From a checkpoint of a small mixture-of-experts model trained on Wikipedia.
Experts: 80 experts in each of 10 layers, 6 picks a token.
Training: a variant of Muon for the experts, 538M tokens, 8211 steps.
Below are experts of layer 2 (counted from 0) of a mixture-of-experts language model. Rows are named router (the router's row for the expert), down (a neuron's output weights, with its number) and show model dimensions 160-191. Each number is 50 + 10 x the weight over its row's rms, rounded and kept within 0 to 99.
Before each expert's rows: a language model's description of what the expert responds to; "comes before" lists some tokens at least twice as common just after its tokens as in all text. This comes from a sample of Wikipedia text that the model never trained on. Tokens count by the router's weight.

# expert 53
Description: Zeros, percent, million
comes before: "0", "1", "s", "%", " m"
router:44 39 59 40 60 40 34 43 39 60 58 40 53 36 38 44 59 54 45 40 35 55 56 52 46 71 59 38 59 61 30 42
down0:56 59 39 49 40 52 52 50 45 42 58 58 55 41 36 52 40 57 45 56 39 45 59 27 47 49 58 65 43 56 27 57
down1:41 50 62 49 57 41 51 70 56 43 57 60 40 48 48 66 46 48 60 48 45 68 45 58 58 62 56 54 56 43 58 49
down2:71 65 62 28 48 43 56 42 54 59 43 37 45 49 49 52 43 49 53 40 55 53 42 45 62 38 65 48 35 64 59 67
down3:53 51 44 47 49 35 49 43 47 57 52 66 57 36 66 42 46 46 40 53 28 83 58 35 45 37 59 44 47 53 26 50
down4:43 54 38 57 64 60 41 60 61 49 43 41 65 57 61 54 37 58 31 18 62 54 82 68 36 45 48 52 52 36 40 44
down5:47 63 61 47 57 43 48 64 41 62 39 47 60 54 51 49 61 52 37 45 58 50 42 50 49 45 56 28 60 56 60 56
down6:39 64 60 54 54 52 54 64 49 33 35 62 57 61 39 23 34 28 37 50 63 54 42 50 48 55 32 36 26 50 51 39
down7:67 45 48 61 41 46 52 56 42 50 69 39 32 56 51 54 38 62 53 56 50 46 52 41 55 49 59 41 41 36 32 54
down8:60 34 64 34 42 61 56 50 33 60 49 56 38 59 50 46 39 55 43 34 49 56 60 51 73 47 55 54 53 34 72 56
down9:50 32 58 61 66 45 65 55 37 43 51 53 36 66 48 64 57 68 72 45 57 46 43 64 46 25 55 55 60 42 61 51
down10:56 77 52 64 54 55 54 45 64 60 52 53 48 58 68 51 70 49 39 67 57 51 61 44 35 44 58 54 56 52 58 47
down11:48 56 50 36 52 71 54 43 51 30 38 55 48 43 53 44 61 32 50 42 45 39 45 51 54 43 38 43 49 50 57 54
down12:34 53 40 52 55 62 60 48 46 66 42 35 68 51 51 56 41 70 52 43 26 40 72 46 37 34 73 48 45 46 59 48
down13:42 65 61 42 46 42 44 58 29 61 69 47 42 43 50 45 57 49 61 30 34 46 36 58 49 51 45 25 51 41 36 38
down14:48 46 50 50 73 42 42 64 46 46 68 54 49 56 56 60 55 30 45 74 37 42 50 62 44 57 56 42 64 57 42 52
down15:59 50 49 60 51 39 60 66 51 37 60 50 56 41 54 40 55 33 52 44 38 36 78 28 52 49 29 46 41 58 50 54
down16:70 60 46 63 32 48 58 50 49 41 65 48 49 45 68 41 46 38 43 58 55 53 49 36 49 41 29 46 48 61 54 47
down17:55 60 49 46 44 55 61 53 54 59 61 47 51 55 38 44 64 16 40 53 47 61 52 39 57 44 62 58 62 54 56 51
down18:66 69 48 66 42 44 77 55 56 39 53 48 26 63 44 44 57 41 43 49 49 44 58 62 62 53 59 51 52 49 60 54
down19:59 32 54 37 55 55 43 57 42 50 51 55 53 50 54 46 54 54 48 20 36 55 57 49 47 50 28 45 47 39 36 59
down20:45 50 48 66 53 65 61 55 45 47 43 57 57 45 53 50 41 59 38 40 47 36 42 33 43 63 49 45 38 40 64 51
down21:43 48 53 47 51 42 62 39 61 44 42 66 43 67 40 39 27 36 54 55 49 33 46 52 52 33 51 51 40 60 65 51
down22:44 19 39 58 53 47 49 58 52 49 65 51 51 52 52 51 45 44 56 37 55 44 55 50 52 48 36 53 71 61 67 44

# expert 8
Description: Closing brackets and quotes
comes before: " |", "-", " |\n", " (", "–", " is"
router:45 36 58 38 58 39 35 41 40 56 62 41 60 43 42 35 62 63 46 33 37 59 59 61 51 60 61 44 62 57 39 37
down0:35 46 55 63 58 55 43 49 51 47 47 54 49 60 51 68 54 57 64 25 56 43 45 55 59 51 57 61 55 59 35 41
down1:53 32 50 64 54 72 52 35 45 58 56 60 55 43 55 44 44 50 40 43 52 46 50 43 47 39 46 41 41 50 71 59
down2:58 59 29 67 58 48 66 56 55 37 33 56 44 43 48 39 62 34 40 43 49 33 52 43 58 63 58 52 64 50 39 57
down3:50 55 62 46 61 49 35 47 51 55 52 47 63 52 64 55 58 64 70 53 63 59 58 53 43 48 60 35 53 67 44 44
down4:53 41 53 50 54 53 46 50 46 50 46 65 39 35 47 42 39 63 60 45 39 53 40 58 57 55 40 35 55 51 54 50
down5:43 57 56 43 43 48 44 34 39 43 51 56 38 50 37 54 40 46 47 47 57 28 70 59 54 49 36 52 74 69 50 63
down6:65 64 38 51 60 47 50 52 57 58 41 52 55 40 64 45 53 51 63 27 57 55 36 60 52 55 58 43 55 64 61 32
down7:39 45 44 58 54 59 56 46 41 68 43 52 44 55 19 47 52 35 53 34 67 58 50 52 53 44 61 52 66 54 20 38
down8:56 40 60 40 36 57 63 63 31 55 31 68 58 55 44 37 44 76 42 59 62 46 70 59 48 60 52 40 49 42 44 60
down9:34 57 55 32 56 26 46 59 44 45 45 69 33 64 23 41 69 71 58 48 48 33 52 47 52 36 57 64 46 56 53 49
down10:38 39 16 49 41 51 60 41 33 42 41 54 48 41 54 62 47 46 52 50 50 49 56 53 58 33 52 41 76 62 35 32
down11:38 65 30 43 48 60 38 53 56 49 65 38 59 77 59 37 54 46 50 50 55 54 57 50 65 63 48 33 57 43 58 52
down12:53 44 47 61 63 53 40 32 35 61 39 76 57 54 43 49 56 45 32 47 53 46 40 57 27 56 50 51 33 57 72 50
down13:52 53 44 55 58 44 70 51 58 46 50 44 45 47 54 50 43 54 61 49 25 38 46 34 51 64 44 44 47 35 46 62
down14:41 49 53 54 64 51 38 37 54 45 46 62 55 54 48 68 58 51 52 42 35 64 48 40 58 62 50 67 46 47 72 52
down15:47 54 40 72 54 57 52 46 29 50 27 59 45 43 54 45 54 58 63 35 52 61 58 52 57 60 46 38 29 48 40 48
down16:43 39 43 46 48 64 54 38 65 55 49 39 48 59 30 53 46 45 70 70 53 37 54 67 48 47 59 57 48 56 34 52
down17:45 53 47 47 45 48 41 50 45 48 38 39 53 70 47 51 56 56 58 63 60 45 50 43 39 38 58 41 36 50 62 51
down18:39 45 58 45 61 45 58 21 39 54 56 63 65 50 25 53 40 46 61 53 66 47 50 46 25 47 59 68 56 44 63 52
down19:38 53 62 67 35 53 34 64 58 41 38 61 52 55 50 42 49 41 45 64 59 63 49 30 51 41 50 49 55 40 47 51
down20:35 49 52 40 50 38 60 54 61 59 61 58 27 44 42 54 56 53 65 32 48 59 60 59 51 46 47 57 61 49 36 43
down21:44 36 58 73 50 51 51 62 73 39 32 53 43 37 42 66 64 43 53 53 53 63 46 58 41 52 48 57 67 35 66 39
down22:43 33 61 37 64 45 40 38 39 46 47 47 32 55 56 39 70 52 30 47 40 43 51 63 52 58 38 45 48 55 40 74

# expert 27
Description: Main verbs after subjects
comes before: " to", " the", " a", " in", " by", " as"
router:48 43 57 44 60 46 47 44 45 64 56 43 73 39 33 39 60 62 42 47 49 60 52 58 48 63 59 44 55 67 46 55
down0:38 41 39 35 55 72 43 78 57 57 46 45 38 47 55 52 50 64 52 74 55 57 39 55 62 54 44 52 67 41 32 44
down1:45 46 57 51 45 63 71 47 47 46 50 29 53 53 43 63 52 50 48 51 46 59 49 45 57 34 44 61 49 45 43 54
down2:35 54 61 58 55 66 37 43 49 52 54 52 75 31 64 70 55 51 51 48 57 45 42 60 70 41 66 39 69 45 55 44
down3:61 43 38 68 57 46 65 34 52 48 41 42 41 44 36 36 41 50 70 65 54 47 46 61 40 58 53 58 44 39 52 54
down4:45 47 50 68 39 46 55 52 36 55 16 63 54 62 49 47 40 46 15 52 35 48 37 50 48 46 39 49 39 49 62 63
down5:42 42 38 35 51 61 68 51 49 64 38 35 62 45 41 42 58 39 50 58 49 54 49 57 59 54 41 70 55 71 39 44
down6:46 58 54 38 48 47 31 63 54 66 57 55 24 49 50 43 47 30 38 50 37 50 63 53 63 60 38 50 55 57 53 57
down7:49 53 54 69 39 49 53 48 58 51 36 66 42 56 37 59 32 48 59 37 56 52 59 45 48 49 54 44 33 45 43 62
down8:41 58 53 49 52 69 53 35 54 52 31 57 74 36 45 48 71 65 24 55 38 58 48 34 50 51 57 50 32 55 40 51
down9:44 52 42 38 45 55 62 34 63 44 55 63 38 76 73 46 39 56 67 45 60 43 55 56 67 60 51 63 43 46 49 47
down10:43 58 53 47 31 47 60 65 35 47 56 65 36 49 35 47 44 45 61 55 45 44 55 57 63 57 59 60 70 52 65 38
down11:58 46 61 65 65 39 52 48 45 53 45 47 51 57 53 62 53 50 52 59 38 52 47 51 58 48 55 63 45 60 56 61
down12:45 36 56 50 50 54 60 50 63 78 46 44 70 47 43 41 61 57 45 60 56 50 46 47 60 49 47 60 44 43 41 61
down13:54 55 58 27 50 53 49 56 52 43 59 45 52 48 57 30 42 51 85 57 46 48 50 52 61 37 36 52 34 54 43 65
down14:59 28 74 53 53 64 39 46 31 62 58 46 38 51 57 54 57 55 38 53 53 46 57 50 43 48 48 53 38 50 69 47
down15:46 41 65 38 53 67 36 54 50 59 55 61 43 51 61 60 48 69 53 36 34 45 48 53 56 44 55 53 68 52 36 37
down16:52 45 55 56 70 65 42 60 57 44 74 53 41 61 36 50 39 38 53 49 42 55 10 48 52 62 35 68 58 54 65 33
down17:27 56 53 55 51 44 60 40 49 56 65 49 45 42 54 35 40 35 51 53 53 37 42 61 38 30 56 60 58 56 45 43
down18:51 59 62 53 62 28 56 14 34 54 33 59 45 59 60 43 62 53 44 43 41 47 42 55 60 61 47 67 56 66 41 38
down19:64 37 23 54 50 36 52 70 40 59 56 39 41 40 70 34 61 26 64 50 51 48 46 68 44 47 47 45 46 63 20 52
down20:49 58 44 41 58 31 54 49 45 61 64 50 35 54 39 45 44 39 38 46 45 57 53 55 59 61 39 67 71 50 53 50
down21:61 50 41 42 38 56 56 71 53 60 51 43 61 71 50 49 52 58 47 40 54 50 45 41 46 43 72 49 53 26 34 59
down22:63 32 49 39 44 41 80 53 58 51 51 35 51 39 44 46 57 48 45 67 51 40 45 48 52 37 45 46 41 31 47 66

# expert 13
Description: Leading digits, word pieces
comes before: "0", "9", "8", "5", "4", "7"
router:43 52 60 47 61 42 41 41 44 58 77 43 64 48 41 42 64 64 51 42 33 60 55 65 38 66 56 49 61 56 32 45
down0:37 73 55 54 48 49 57 43 51 46 42 44 45 46 32 51 33 57 31 62 41 48 55 49 40 57 41 45 42 50 54 55
down1:55 32 74 42 56 43 42 44 55 53 37 51 46 50 36 49 56 66 47 49 35 39 46 49 45 42 44 35 35 56 53 46
down2:54 40 42 41 51 51 35 42 51 56 57 59 45 59 37 42 76 70 56 34 50 46 51 42 47 68 56 31 50 49 52 56
down3:34 69 50 34 48 32 49 58 55 54 48 45 60 24 53 64 61 42 42 55 48 47 34 42 61 57 59 76 51 60 20 43
down4:41 45 49 54 65 63 45 43 41 52 41 55 55 54 37 50 70 46 59 33 51 60 51 61 46 70 65 48 66 56 48 59
down5:43 50 60 49 50 59 52 49 54 44 55 53 56 63 52 47 37 46 49 58 62 57 60 39 49 46 48 47 32 51 59 45
down6:47 63 48 52 57 45 35 33 44 57 45 41 47 50 30 51 44 56 57 50 39 58 46 45 43 58 29 51 50 44 62 62
down7:57 47 48 47 42 66 57 69 57 43 56 53 52 52 41 62 48 41 45 42 47 55 50 41 46 56 47 42 42 53 67 50
down8:77 75 48 40 46 43 56 57 49 48 50 47 50 56 52 42 44 50 54 45 34 45 25 60 49 50 60 36 44 53 32 48
down9:72 58 57 38 43 62 43 52 45 58 66 51 50 40 55 68 38 71 43 56 44 61 70 42 43 69 42 50 19 53 48 64
down10:57 38 41 48 65 44 65 65 59 27 64 32 47 51 47 51 46 43 57 46 51 61 40 67 36 54 50 53 48 55 34 61
down11:48 71 64 69 57 50 62 36 31 47 46 44 51 59 46 49 41 62 45 48 41 33 34 32 48 50 45 62 53 54 52 47
down12:58 64 45 47 33 55 51 27 54 28 31 62 51 43 43 36 41 55 66 47 44 44 45 75 58 51 49 53 48 63 69 39
down13:40 25 53 50 42 62 32 72 52 52 56 56 33 48 50 54 39 44 53 53 44 39 46 47 57 41 41 38 49 47 46 39
down14:50 47 55 50 60 68 47 75 46 56 58 68 57 38 56 51 32 53 52 75 50 53 56 57 58 54 48 61 49 65 62 56
down15:45 55 40 49 54 51 34 57 61 49 46 54 39 48 21 58 55 49 57 46 46 43 63 48 46 63 59 56 56 66 51 47
down16:46 52 58 56 38 26 50 84 50 36 32 49 69 41 55 44 57 51 49 51 53 48 71 36 60 48 61 48 71 64 59 43
down17:42 46 54 49 47 60 57 57 41 69 24 44 41 36 47 66 33 57 64 63 52 63 49 46 43 68 58 63 51 33 55 44
down18:56 50 36 39 58 63 54 57 51 61 40 49 43 41 62 44 50 51 56 51 52 59 52 48 53 66 57 43 75 17 38 53
down19:51 42 47 41 45 56 56 55 57 69 55 45 53 55 48 58 50 52 48 49 35 53 68 50 70 41 42 46 57 45 30 57
down20:52 51 50 48 56 32 32 27 34 45 63 64 38 54 48 50 56 43 45 50 47 50 54 34 43 48 51 34 39 70 37 47
down21:69 42 49 51 39 61 61 47 57 48 42 57 46 52 57 44 50 53 48 45 47 47 49 34 66 44 44 45 39 47 53 47
down22:46 60 48 61 35 50 32 62 44 36 44 37 54 48 41 42 53 41 52 58 51 46 45 61 62 70 48 57 45 51 33 56

# expert 32
Description: Year digits and medals
comes before: "9", "0", "1", "2", "8", "3"
router:43 39 59 37 62 41 37 40 40 59 63 41 60 43 37 38 59 62 44 37 38 60 61 57 46 60 62 43 62 58 34 40
down0:49 59 57 47 41 67 48 42 41 59 33 28 58 50 55 62 48 63 56 43 59 57 35 63 50 53 61 61 58 39 58 33
down1:51 44 38 53 64 57 53 51 64 36 56 60 52 55 44 51 26 66 57 45 48 40 41 43 36 46 54 55 46 46 25 36
down2:49 57 46 52 38 43 56 66 56 47 46 37 52 58 42 55 45 54 40 59 39 49 47 37 58 56 50 63 49 54 62 54
down3:48 51 57 46 51 55 26 65 62 56 69 36 54 42 57 49 39 37 49 65 64 70 32 50 40 64 49 47 36 33 51 40
down4:36 47 48 50 56 48 37 55 51 48 58 50 59 49 40 70 48 39 51 31 33 30 50 33 66 55 47 48 75 63 54 55
down5:45 53 50 46 55 40 50 58 50 44 54 50 45 58 40 48 59 49 33 55 32 58 42 44 64 57 62 43 55 54 47 60
down6:66 54 52 46 62 68 63 59 59 54 41 57 52 53 52 33 70 59 49 53 58 54 47 50 43 52 58 67 58 42 25 55
down7:35 39 55 54 62 50 42 63 47 50 48 50 32 52 44 58 56 40 42 47 38 45 52 37 42 51 53 40 46 55 57 44
down8:48 44 50 39 54 56 53 58 47 49 41 42 51 72 49 50 56 75 45 49 58 51 51 40 54 37 64 51 54 52 37 32
down9:39 52 64 62 45 64 45 71 62 61 59 44 74 61 42 42 61 43 46 37 55 58 56 39 75 44 53 37 46 54 40 60
down10:68 62 42 31 55 60 44 69 66 46 63 38 53 51 64 52 38 33 45 50 66 42 52 39 50 47 53 49 43 45 23 51
down11:57 50 45 52 55 47 25 46 74 37 40 37 36 44 56 54 47 46 45 69 32 51 63 51 48 56 44 51 61 53 44 59
down12:57 52 57 36 58 32 57 59 55 50 52 62 69 59 54 51 41 37 47 52 42 52 48 47 49 59 55 50 54 72 52 46
down13:52 53 64 65 48 57 45 65 39 43 51 49 43 65 43 50 58 57 47 42 58 57 49 46 44 49 48 56 50 62 44 41
down14:46 41 42 59 34 53 35 51 67 53 47 38 46 38 45 37 48 63 47 63 40 56 47 35 34 59 38 61 56 55 53 33
down15:65 67 63 58 51 44 52 48 53 38 50 56 48 51 43 56 35 52 56 36 55 39 55 27 46 50 51 56 54 64 40 67
down16:47 49 56 20 62 51 49 62 49 51 48 54 62 57 54 55 67 57 63 66 48 39 41 41 56 43 44 44 56 39 47 65
down17:57 28 46 43 62 60 32 39 41 59 45 53 64 33 64 44 35 46 41 55 63 43 52 43 56 35 57 48 55 42 54 41
down18:53 42 50 41 42 47 56 37 67 56 35 53 47 38 61 47 59 44 59 44 52 51 37 42 59 74 57 45 31 51 51 54
down19:56 47 61 32 38 54 42 50 34 60 50 59 59 47 56 54 37 81 33 29 39 75 51 62 47 47 63 36 26 66 53 56
down20:36 58 41 45 57 67 54 53 59 62 59 52 43 71 48 51 46 58 59 50 59 63 50 51 59 50 33 66 70 41 61 59
down21:69 48 47 44 40 60 48 50 41 46 73 62 41 64 46 66 44 49 46 43 52 37 64 60 45 58 36 73 84 62 49 46
down22:56 50 65 52 50 51 58 59 50 52 46 46 78 47 52 48 48 56 45 48 52 48 38 57 36 59 68 52 48 35 49 54

# expert 18
Description: Clause-linking function words
comes before: " the", " a", " to", " was", " that", " is"
router:45 39 65 38 58 34 36 42 41 68 62 47 64 51 43 43 52 61 45 43 38 60 56 54 55 69 58 41 63 57 38 39
down0:54 51 33 56 67 58 64 63 62 60 47 52 53 61 57 88 43 44 57 38 45 50 41 81 64 51 71 53 51 47 55 62
down1:57 63 49 53 43 53 67 38 30 48 48 42 21 48 57 43 44 29 35 54 44 62 52 41 60 49 52 42 58 73 54 82
down2:51 26 43 39 47 54 60 36 44 56 49 38 49 22 56 64 59 42 30 47 50 43 60 51 47 58 53 48 48 37 39 41
down3:38 57 26 49 52 44 27 57 59 58 42 57 47 59 59 44 70 43 60 63 48 28 59 50 49 48 38 52 44 53 57 59
down4:37 51 62 49 46 36 28 57 51 54 43 68 48 45 34 62 72 54 35 47 30 52 47 55 37 46 47 16 44 52 42 51
down5:39 71 63 54 43 49 46 56 47 52 44 54 51 46 48 40 47 47 52 49 34 57 44 61 56 41 66 54 33 49 44 60
down6:34 50 51 67 77 38 72 39 44 59 42 58 47 46 51 41 60 35 50 57 38 48 42 60 39 63 55 61 52 68 37 43
down7:48 51 53 51 56 53 65 48 44 52 52 66 37 38 48 44 39 48 63 50 42 46 67 50 45 46 43 40 58 53 58 38
down8:43 47 55 44 56 52 70 52 51 54 57 47 56 68 46 49 42 71 39 48 56 35 56 64 45 55 40 57 63 33 50 47
down9:35 54 50 56 38 48 47 29 60 43 60 46 55 52 58 32 61 57 34 64 38 39 44 56 54 48 50 51 35 62 59 56
down10:56 43 47 51 38 45 48 49 53 47 57 41 57 52 48 48 42 39 44 41 61 49 30 48 55 51 47 49 37 56 42 33
down11:42 48 55 53 59 61 48 55 67 44 66 49 53 49 39 48 51 50 52 58 65 50 46 48 56 50 36 41 39 27 74 46
down12:65 64 32 54 59 50 57 34 61 44 51 53 44 46 32 52 57 52 40 40 46 37 63 54 68 45 65 35 36 42 57 45
down13:48 57 55 42 40 51 35 41 40 46 49 42 57 55 59 52 53 57 38 61 29 47 56 60 32 59 44 59 46 51 45 50
down14:59 44 51 58 58 54 61 33 48 46 64 47 61 52 53 62 47 42 24 54 61 60 59 40 58 45 49 35 51 44 42 35
down15:56 53 62 68 35 67 25 64 51 51 54 42 49 45 46 59 58 44 65 31 56 61 35 44 47 63 42 49 41 63 30 48
down16:53 65 43 52 61 41 32 51 30 51 44 55 69 60 55 56 47 44 72 60 53 44 54 50 63 53 64 35 53 52 76 38
down17:50 65 53 44 55 44 52 50 61 44 63 64 41 42 63 44 64 57 73 53 31 47 33 64 46 51 53 55 69 47 49 45
down18:49 56 48 31 62 34 56 43 50 45 72 33 54 53 35 43 34 50 69 50 08 55 36 61 54 53 53 38 41 41 76 46
down19:48 45 43 55 64 39 35 42 59 38 61 49 42 47 50 52 59 54 45 52 42 54 52 58 55 67 46 50 50 57 37 31
down20:42 49 37 42 52 50 67 49 49 40 36 53 49 47 78 42 54 50 35 51 43 63 47 53 39 32 54 57 40 50 58 59
down21:59 42 37 53 45 42 45 53 57 48 37 48 50 53 58 52 76 35 51 41 56 57 67 45 53 57 38 55 55 41 35 43
down22:56 52 55 56 46 38 62 54 46 56 44 49 23 48 60 57 26 44 59 43 54 52 39 54 45 33 52 37 51 40 53 44

# expert 7
Description: Leading digits, Sh- pieces
comes before: "0", "9", "8", "5", "4", "7"
router:46 42 59 43 56 36 45 45 44 54 67 42 55 40 32 42 53 62 46 40 43 66 52 59 40 65 55 48 60 60 40 42
down0:42 57 58 52 62 66 62 47 52 36 54 52 38 54 53 47 45 67 49 42 33 49 43 50 40 60 62 50 46 48 29 49
down1:59 40 61 49 63 61 60 47 53 28 45 54 35 44 62 43 44 54 62 52 53 56 51 57 40 49 62 42 45 54 62 57
down2:45 43 41 53 52 50 40 64 34 66 62 57 39 47 66 60 46 45 48 59 52 35 60 45 53 34 70 48 65 39 70 55
down3:60 44 49 57 28 48 60 69 44 54 46 57 59 49 48 48 36 61 47 43 64 45 57 40 59 51 53 55 54 65 34 51
down4:35 49 37 48 59 57 46 47 66 72 33 48 50 46 57 48 50 37 53 37 50 51 49 47 46 49 41 55 34 54 39 37
down5:36 66 49 46 63 46 61 51 63 43 41 57 55 34 40 52 48 45 53 47 23 36 45 49 62 47 33 53 71 47 65 59
down6:31 68 50 57 49 48 63 56 48 38 77 40 49 47 51 51 39 44 51 41 46 53 51 61 59 59 35 87 49 35 40 57
down7:37 44 52 36 57 44 52 52 50 32 56 44 47 44 43 38 62 61 56 48 59 52 56 57 54 55 46 49 59 55 47 45
down8:41 45 46 49 33 45 60 58 47 40 44 41 50 49 54 51 63 31 57 45 60 40 35 41 58 41 63 40 39 51 34 48
down9:47 52 55 37 59 45 46 46 31 50 55 48 55 52 59 80 35 39 26 41 49 56 40 67 42 37 46 42 58 52 46 33
down10:51 55 58 32 74 42 45 53 62 40 59 47 45 54 60 53 48 52 55 30 59 42 54 48 47 56 36 62 68 56 24 51
down11:36 54 54 50 49 50 56 74 50 51 62 42 62 62 52 42 50 62 41 63 51 47 41 46 40 58 43 46 61 45 68 66
down12:50 43 46 39 44 45 53 51 45 46 52 48 35 62 58 51 66 58 36 46 54 59 33 56 40 39 74 44 64 38 40 55
down13:41 50 46 50 36 59 60 59 49 56 46 62 50 37 46 40 47 46 47 36 45 54 52 63 40 81 49 59 55 59 59 56
down14:44 58 37 51 54 57 58 52 54 62 52 51 40 56 56 53 48 44 44 37 48 41 58 54 43 51 49 41 47 52 29 68
down15:59 44 52 53 47 48 64 36 35 53 52 43 51 58 63 39 61 46 41 53 52 35 45 35 56 43 48 36 53 49 29 47
down16:67 33 54 44 49 51 38 38 56 55 40 44 50 52 68 51 55 59 56 49 46 32 54 63 40 44 49 51 41 53 53 41
down17:36 42 37 39 40 54 70 48 39 65 62 42 58 55 58 48 46 62 33 43 52 47 47 53 46 41 54 37 46 44 43 36
down18:65 40 41 35 38 39 45 49 54 50 35 55 41 42 52 59 45 38 45 49 45 40 47 47 52 58 40 60 46 68 42 45
down19:44 60 58 55 45 49 45 64 54 47 57 49 28 48 41 50 55 45 53 78 55 53 33 50 51 50 51 54 49 48 53 44
down20:43 47 56 52 52 57 41 50 37 60 48 56 46 56 40 45 51 54 71 55 60 56 54 58 31 41 44 44 51 37 50 56
down21:56 42 65 50 43 40 31 41 41 47 52 46 39 53 68 51 50 56 15 35 55 60 59 42 42 59 60 65 37 66 45 47
down22:57 64 53 53 54 47 45 50 55 53 40 43 29 56 59 46 54 38 37 60 47 65 67 24 51 47 55 59 45 48 45 51

# expert 30
Description: Early number digits
comes before: "0", " |", "–", "5", "4", "6"
router:43 48 62 43 62 35 36 41 40 56 61 39 57 49 48 37 63 59 47 46 42 58 63 58 43 58 52 45 59 49 41 39
down0:46 54 46 52 47 50 61 62 46 65 59 39 53 53 50 72 55 54 48 53 72 59 44 65 53 58 39 52 46 36 52 36
down1:38 41 53 51 55 57 76 58 49 54 50 40 48 37 52 53 57 36 42 43 56 34 80 53 59 46 65 39 52 47 48 53
down2:33 49 34 65 59 39 49 46 34 52 40 58 51 42 39 67 42 61 39 56 72 39 60 54 55 55 57 62 49 42 44 48
down3:48 67 55 56 53 45 78 49 69 42 46 53 64 38 42 47 53 51 37 47 44 45 61 44 67 76 39 60 54 35 44 53
down4:49 44 42 34 51 52 47 51 57 43 35 58 40 61 61 49 60 49 35 35 38 67 55 64 59 44 50 47 62 58 41 46
down5:38 43 43 45 61 30 65 51 39 58 72 64 53 53 58 54 33 50 53 54 43 37 28 44 56 34 54 60 45 61 54 56
down6:43 40 47 47 35 45 62 30 53 51 41 76 62 66 45 53 52 53 51 59 45 51 50 62 49 38 60 31 37 44 69 66
down7:67 53 25 39 44 46 61 56 45 59 40 46 52 53 58 37 56 48 50 57 41 44 40 64 45 71 46 59 43 42 54 49
down8:50 59 56 42 42 49 58 42 48 52 39 52 45 65 59 67 61 42 60 57 38 35 54 56 58 52 53 52 47 61 40 48
down9:35 43 41 59 43 22 42 44 56 46 32 45 54 52 55 38 39 52 42 50 37 46 44 67 52 45 30 64 53 59 45 42
down10:51 39 58 27 42 49 38 30 51 50 50 46 65 61 52 50 54 46 52 62 38 61 50 78 47 48 49 49 40 45 81 49
down11:39 33 49 63 55 42 64 44 51 57 49 54 55 57 39 50 36 43 56 47 63 48 41 47 48 45 51 55 56 44 45 45
down12:42 52 69 38 54 70 66 54 51 50 45 50 48 24 30 66 34 62 42 44 39 45 60 66 41 48 36 65 44 47 45 53
down13:51 59 52 61 46 52 51 51 51 43 54 60 54 52 42 56 62 43 49 49 31 44 61 54 56 56 57 62 42 71 46 65
down14:51 43 39 52 61 45 45 57 51 49 49 39 60 30 24 44 50 62 46 55 44 46 47 57 58 57 26 55 51 44 69 68
down15:58 56 62 41 60 44 38 36 44 61 42 45 59 56 43 48 69 49 51 55 30 59 46 56 60 62 76 49 47 45 33 36
down16:52 50 63 65 45 67 45 66 36 58 51 55 49 27 50 31 46 44 52 48 62 49 34 53 45 61 44 49 55 60 53 62
down17:42 53 56 31 78 67 53 33 57 53 60 35 49 70 40 59 34 51 47 58 51 53 52 46 44 49 61 47 63 36 38 52
down18:62 52 69 86 45 46 57 51 56 45 66 61 60 47 55 55 58 48 54 43 63 41 51 56 51 29 56 44 42 32 52 36
down19:43 58 60 61 60 52 54 58 48 76 44 57 37 38 49 50 44 46 73 57 39 43 43 48 54 50 48 52 46 46 70 50
down20:47 50 44 40 51 43 42 61 42 50 43 58 64 29 45 54 27 20 45 55 56 64 43 56 41 52 60 30 36 45 48 38
down21:29 52 54 41 55 46 55 56 43 50 46 72 51 51 47 63 50 50 56 67 61 58 58 43 52 61 37 51 33 44 32 58
down22:52 45 50 42 41 43 43 46 63 46 70 58 50 42 45 44 49 46 61 51 47 41 34 46 47 42 65 56 57 46 40 48